Experts of a small language model: 128 experts in each of 12 layers.
Below are experts of layer 8 (counted from 0) of a mixture-of-experts language model. Rows are named router (the router's row for the expert), down (a neuron's output weights, with its number) and show model dimensions 0-63. Each number is 128 + 32 x the weight over its row's rms, rounded and kept within 0 to 255. Numbers have three digits each.
Before each expert's rows: a language model's description of what the expert responds to. This comes from a sample of Wikipedia text that the model never trained on.

# expert 56
Description: First words and pieces inside quotation marks in song titles and direct speech, especially pronouns like I, You, My and I'm.
router:151150158128143158066151088046095134138100091140116114152118148142138093133134154096138119129118153155126106167153096121105154168141136145165106081129120148172137084168120135098155063176133109
down0:124106100113131124125101115146113153135140163092160135153132158127147133147118106158162184162132115105151082115187205094200170153128113176105158110147121090097100103158118193147167130166123062
down1:166089125151165158075131121134115119164107143111102101137106102156117123097147197135142148173145090169110146099121112126182103150171139145158114134123080115087150134104107096138074133175132073
down2:098153152089085144191103150151115116115118141096082154105134128153134176169132143116133135164165135161062142089158098150119114154101122133151162160157149167142110101116126138127101095142128114
down3:083127139133061129130143167139037109158150128125162121124105108107108173129082076109115144126121091148122153099170110140096080126102153125126144103196120172077140186134126134089098196135130133
down4:178132181076172115136124094075150156103132118166146131130101126084122127160075150100123130081073172127127114129133078075124131165087097182139143150134136137125143138154136070166127132129166130
down5:138117109129196117093135115135118101119074158141145173140196079069118156174134144094164171167113116156148101141123155112168212124128146112156086085048131087146152172137100092164045117084116115
down6:127199084097104120182153166142177147137151107080097093074150111145101126146141138071085089156060087146132101145126113122166162121115117118079172101121122163148111110122172150081145127176173135
down7:172159155076051149040102110106157161098031110116136140154146213070161138127115206066116084173164164147158163110184144165091060142150130104090084171110111142119099154091078099121115073148128149
down8:096075122143174104126124110145137127118173136135117132096141142072137154115100128190144071128142060141116162122181173136158106125103156115154122147123101190090177159147053140127153191128053110
down9:121143192106164136131197061113126131137101107078174138064132099130172154156109201107117104083138079137092176088032133121155166133080126162101104137135127127151167156137133166144114160201164102
down10:151112114081065113145124105178068187151119159107163131133121186167082091107156148093144122137164145151130133082131130097097150091116133142126127128093196159119113145124104146146107104099052111

# expert 26
Description: Concrete nouns and word pieces for objects, materials and crafts in descriptive text, such as glass, brick, painted, bath-t-ub, banana leaf.
router:159131125151158115145150082088091092192128118150076165096145133125174079058155098078092109119094159176131102129118119122136112168159160141165113134099121120093143110150177149137132156175152109
down0:114108134106137124082156132047116106114111107118148141140089100163136099104112118088076184173095107143089117130103107151147082147147162126103101201128068161140113076108146148015137198114135104
down1:171113173088149079159154068130107108136115185146149158166134109176124087131093080154182151091139141147078170072121157072125121091123145114127137141131178133152171136190067100117145148140146118
down2:098162155160126150119165185157149186088178146122132141089096122118159104139152106120127085155145148102077185186149174117056107104137128144157090128189130127156126154140122106092104133151154138
down3:127098127137176067125121124124122107134196128170167130113176125136092113204131234085118109092150097125161136076138197129130123109099178121155163095061050159148126125116109090150134108061106120
down4:126180154062086095111131139138109132149131187121158121102130105110133131166047152100082141165123094044111158168179154114089048099091156142130133160101170122119083138184076142089170102152124144
down5:132112149117097075115052100093118112106109154131173140141144137104152136084120177123179166038114078094068084154170079181133120127113166132128158117120139159169172154124121115111108209168115090
down6:139057129148109139102113147128100156124102148087117137136102146126090129147130114119136114093123136096135145136146124093195107132149137070131160115111134103143142070156115179180134167160075091
down7:152081076135110096119118164097117165103119125126111183139109125125123050118154106157121137129201161108102072122120165166102073129096178111166134104127161055168091157129076142134093105123159087
down8:127090096194155088114106138101133092094169154135148101107125067135122110186127147153125145135124180132136146178119079088191164193138123128075152113141123156106156086102129150128118092141127114
down9:061127190117093093186148122172133173143165121123130114111203118176114145065140082156130078048153110119091136143196154150094134164143104155176114166109152068121144076171117120114178130187087101
down10:109104087154169123147185186137110157114084092137150076088140108112141164148143151121118146146154202151116130135158065108149127101120134143141155098057110150161060101119211162159147070118167089

# expert 23
Description: Commas, by, as, with and verbs like starring, appointed or married that follow a person's name in biographies and credit lists.
router:131100112143158113145137102151103110123171117069130122140090086144136090129185096094099124091140149164166098143155129074113141116159178103160137131095157073127165065123137138123115113114101162
down0:145170164142141160127153152122147179107140169105123172093155104190185160153066139138114145130078110119149137103085160113178139094141103188093161139141107176123205136160102155117158112153116129
down1:112050071181119133159146100163149138119110087150138109134052114118128107134074139154104056084141093112148117146080111116163136138106130118105136161056106137168136155086110103117141101050116133
down2:149185093072132065077113102187107127134109073147146101157138138132116111131111182090106169117131157110122197168081133096118179147105125085128170094123091097139120070123154156203138113144160126
down3:154083144112097163094126150092105123140138118094104164082099095157150177100138139154093161107191204159182132074119118107143111136173137151170188104118115103159138114132105137114193110127101114
down4:072089183136133103095129180124169148091121151151144136126092062103180119099121155072114116154136155116143109156117153057129111127155113158106111109225076155071149177121115088120132157076141171
down5:145166084155112150110106082116088114155168118030166146107137106120146112065187085146134151107111084128135095120090162111094164110085111149146129131146102228149147108169126133135151143095114134
down6:178151112118129134131133099116156119130156175145128105104121116113185173136118092119147135088138153167102035107121146106121160182150109095125109138073149125131141161156117128117135107117179094
down7:082139125053139098121162103164121141166114165123145149129087121107135078138123154114158128130145166172212135084120143079076157172193161137176093135148130180121061127106134074154110136146108101
down8:161093113141143134126100147148090139150144096085116094128118088124110118101076136155178127080089164100135121150097101171127111144136121127116109117197088099041109118155091115077163172195122127
down9:171102080125067205167114135103148076068103146145136069169091133132123118105131074097154133126122192159165120121163104135053083150110107112116152099148098101158113080052133124148083143137090122
down10:088164119131120161110145165139093159145144117150147122131124136125152127103147080115097114139039106083122154167089161166165176167154139104170128091130110108067134081124161132158185127168126124

# expert 16
Description: Words placing things geographically in place descriptions and route or map tables, such as located, near, southeast, adjacent, plus following the, of, pipes.
router:204101146176146130124162079141105116173132067070102133151093087121193094103163168144082139113081144177117104086104078015143105120153130141155194156117127096140125072153114179109180128161121192
down0:149129150133151117084141139096127120118154140165134146141191195132106201148129096088142174133185155099177177216134145125090112125172083127099150157085111159156097088145147179179119125114095144
down1:081143080148132046121105090134146104129165130166167188118082137127105164141147104157138167170146121131135148089147065156086120123081118124190186148087158134152141103057192170108152131121137153
down2:149100142123127122155153142099085126095104010104141188175109183111098146159148127151145164194111131170093171106186145137118097087127114136074137104188145191091121104144160145140106180176139078
down3:163078098123152108173148171138137084120089108127115117104130102081169117139177148127173176138153134124071067143205175114146104157144144098139121210120130122107119138135100082113139107138139177
down4:176138155119135158105092136116101158116119167096108152113170136138150162188151103096121100139111146160117110165136115108128144138167119124117132149124137081144113094092118118096104135113141103
down5:134124139234073096146126101151099108119099169060162093120179123102140109150106095137101137148087127145134151127116118088096175139095173102108108145098132115092123156100074129146138152045138139
down6:125108090104138138098116121146108104158133164112089147122072123124096087182115133077166116127150144124129131175093175186144071114194159082127150166134155134157135129130181128172135104165089100
down7:204143125115132097133140145125101133179108114112112124043132157120084132102128130134111129081112123097186167121127158122125148104100174081197091113171049078138182129137180200162142183113142126
down8:121166075083056130113159146131116098176170127096128131126163140143117175160123132131067148128094115082147141124096152153112125112105156102108121117148065123119097153109092118152106109159088050
down9:124129139098142092128152090129135159119152150115170078185101166168134134110119149152142156182123087080103130131137077160053108102152116176162131155180138080160096144077196073157154102156139136
down10:162137120121118127148161157183152133130169139129127123096144109135178121062108182135129123119084087095129087094212130138203121095145129181093093145115115089140142096085078143103155097151145146

# expert 2
Description: Inner consonant-heavy pieces of proper names in lists and tables, such as Hard-wick-e, Cl-ack-amas, Delmen-hor-st, Wild-ing.
router:171132115162164170161101067100060119159137081145132129162099117132218072120152139116110097131107107136150121160081134052142144058126178127140130107163148088124088078126124170126145113125113176
down0:130177144074152161180201183125115157133170130102108132116162113141161113138138116141149152089111177154123167092095107141140143103157101137141120185086150076135093061109142077140141091150177136
down1:147121129082099165147115116089133087110094122103140148114153080157131098109068133158145091143121180107178151085119113152117155094155146074118173147081107181122143148155135098060149086132147115
down2:162158071074149102149145097068091105124116178123128131104150101080161136188099138118080154075104067167117112115066217159122095154119069085163140133047091086124109159175115087112143170111187131
down3:082216152152113138049162149111086123144100091082174100125112126124147167079071110085109107140177102096140156169150118147120120074103127140115108095104156171154125174166142139109167159168109145
down4:188154124135127106055101149141148134052122128143088097142093092143142147075163123118113099143082158134083162109047061149136207122116126171095134146101130120144155160124183159090091119082115155
down5:168199137128083181120165195132094133043106137150129096121162077085085126126186105146126156143124181102100160119124145139074139117123144125064140137084118134130141133142122130136126137151049125
down6:180117161150160072146084164139096122151161143126125109147155066144067093130129124139111167092169124093114124124122148107121072093069084126168149150164124138124146184133094099126095087118155156
down7:123115103100101126070123149118066137203152097161149135158096130145112179107150112162222132069152155158120086128228085103084115136101105184124140091074061173132125093170103122088112121161115142
down8:100189123094104159201089162109112058066150197124121136190068056103152166093146113080065114117139086147110067153113117124110132120144139133084130097156114162061094137151138142130102109100039147
down9:067098115113109120125047103125113058158100144134098112203144137119148140086086114111153154096105111148155157131195146090145124133172101151155167155064097165093095153118134076075187104136144125
down10:076122101152196164162199137161120136145129167141137081146130120124134168156057098182101126115135138156106146107155108132084131145118166112131168129078158146168111085177114081132092161131141113

# expert 49
Description: Words inside titles of songs, games, films and books, often in quotes or tables, such as Love, Girl, Kirby, Dream.
router:127126124163110162090125060057078102143098106154129098114151094144183142139170134091112148121089157109147103164126078124103148142137159130147076147146128138125119098180160189119166119159114147
down0:149174136091157122147100057162139151121130164197062167132108177112093124086090117147135132076133095106081085095169119141094153147114149080146147126073092103118066145133122078117123120114132051
down1:084152137102131111078115164086134174081138183150142084124181173099118119117072070091199148137206107138083098111144161150156160128151092127121139118120143191159103137134156135133137156107098067
down2:155096160153098107183119092166088130141087136130153093144091169079156187156098152111168165083117179096118148117096102113118140071144134152171180167068093093022090121144123120072140126175094188
down3:179119088076128130116095145133113119104153127118152108129172146140077153087150114112067106092109107196091162134166170112079165187100186120127115102080124076101132144078091168178117177100094202
down4:101116162106135186052193185089074119112095088113152123117174105104158121075114089112129112125147092157105114152146120129135119146105120143133043143183151130149131128135134146133125055133115141
down5:105102119135182083076060160124191161133099164094132098107154136133127065138191106119124089086141076143182164118148140185167198157087174105102093101165172130167154128197087167091133163144117086
down6:200165127124145104163099141111151174149170118124148127137122064180130140193064082186167162101124083119132064127142105127158061099154136081175126140134140195133189107138138081192094116130157103
down7:078117064098093150145145133174106144156170130097096114103106089155125126112127079153140145103116172133126130121135140139156102138085164092130107112148096063138077079144128151098178196110120102
down8:170160133145153125057109060081198131116199116118107119088098108124147116159170137110128113088119124153145130145135112139177084168125105119176084095104216095135087138119105131109095102092095139
down9:147121151149103123131104156168099137147157179096139091090114136155141068119190117126115106129109089129142151144074179128076186176132112147128183132114122104109141074087136085145106179107139121
down10:104164045149143134143143163133164109121187104162123081103163156098123152160091068091171127138153129131096162064161141093114091111101173150159109121100122124077071169151141088178124093153157079

# expert 30
Description: Words in texts on buildings and heritage listings, such as Historic, brick, restored, National Register, built.
router:141127125174123152142125107101114117131111113065083118087154112125150095089171103133091133091081143202123059103092078098114092132132143152148161132119172082143167097172135151100174153154121170
down0:189078112110127088156090120146059146083135138131159090172177168150155115077117147105224116135110145127108138164086077123109139104133083118121101140051077075134134114132131200137126076163100140
down1:111142120098148126125105148120099116165163100187135155210158160119146160160153150113099137133117102082117095089175086134155102115136072109131087097136061129171153126102102134117180152132126103
down2:138123092165121120129165137126064138135089179124130150150157091136133141104082094149099104162098111087084080180187157157138148147137055092145175082148176098028094159105100146168089139154123093
down3:093122128091183163116179073142073178123145088151135098138096099129164106147165144088133157133126161136138143158130117109096094190113137164156107048145124134151140110160122105145180127172158108
down4:126115193158179114183131045140071153166221176102133161152092124160127095150127170136158128123079102151115094171140092097102085124180180132095159116157077126139139161187158129109159142164183134
down5:093133106133104121155130119058108078141115168153092092128154196136074134160176151135145134180124123153134091101091159168106099147093095171155136152077146092149086175095108145162210154119097139
down6:110080176137079082129125090141156154141146128129137135082126105119112171166136196088180147117188142129120161209114158162089171095165131143169092083135126130135159165141191174170123154090169190
down7:143132140144086124128151134113115189166115130087166147109150140159088129156137154151052163165121107076118080127112102136138146099120112065145170139183102100116097164115134097115132145164152132
down8:125115150092187106121128167126140129082108163121122149139111152187103088124120136126095192102095113098157110106083163171113154151070131142103126156238167134115175125155155170125193172148172084
down9:152120093129122127114121148107172167186135170139181084107099132188111144136138128124105125076153095113167126124149154162092153041117143081197117138110151112133173150082141100112144105104200165
down10:130128167135168135092120067194102151050100150124166152130103089128119108125097150102166107163176170123099187177159123140199171165057120123153104126143136097072141140122082128161136150113127115

# expert 39
Description: Middle or final pieces of common English words after a first letter piece, like interf-ere, grass-ro-ots, s-el-dom, for-fe-it.
router:139102115138120153114139113060171127129117078120124134130128106140119061138151087099122155121087182223178124151131159072111131158175233126099119120095129108125121089161103145131119083148099121
down0:086147140200149123164123117149114130202096174137089140156088138138137129151171144142125165141132125120148154103081196153110114162152135159114116152117098103175151142100138112114110142145080143
down1:126121092122107164212049093140102104088128178073152077113116204105124112127125144174173149121070107144111086154081186128128167085094101091097128157175109073107172105113160165075106144129149121
down2:109077141080099090197081134085121098128146113106125101197127114145120138073069129089099114162137100143069174136128084089099147162154142187091156110109156172116155124174154123149109136121105160
down3:074115103122095104128079113092101097099089164118130179171109159120151138116108149130111121116114116101144096156101187069126082066151115101169143115134130125129147133114170118116135113062172157
down4:057154116163067116151119134142151086154090125122142129139155110079097173088128189124116138136132106162128157161126103126140146119131175115122085118138084143084097081112129178167131140152122154
down5:121153153176137141087168108074125144097076092082155091110127141119165116089114134173135172155165082107185116113114169112135080105112068106100125168109140117189125082109107194115121167110184117
down6:147125091150154187197119083121087151136106110098147108119103187126122120114083089095127077186195128121070156119110107133153159152141116126149119185091138124119135114141157145067097121122137093
down7:090143191145092148138146156102109103133143140148165152182117189163095115096131122122127026154148062157172112130112127108149101067108139144060132105144131154191186159128106109167201137152152112
down8:139141141149093095135083145187142160108150045119173172109098208075168154187118060126149156156096094071145176146110084108131175149193112079135087154153151110153130164150125100105102086107138083
down9:126076144076132144114163092085121136116140118147056134127122209131122138183134116161140104095094118091104185162178140094108145154059136136080154157142147147136067093168174141123170106119179157
down10:137122158141104046119101097093141031151115096153154124128123151149150151139157091147073095131103113175091114120123130116147191168148134164142100123136175119171083134145154157116134124164099130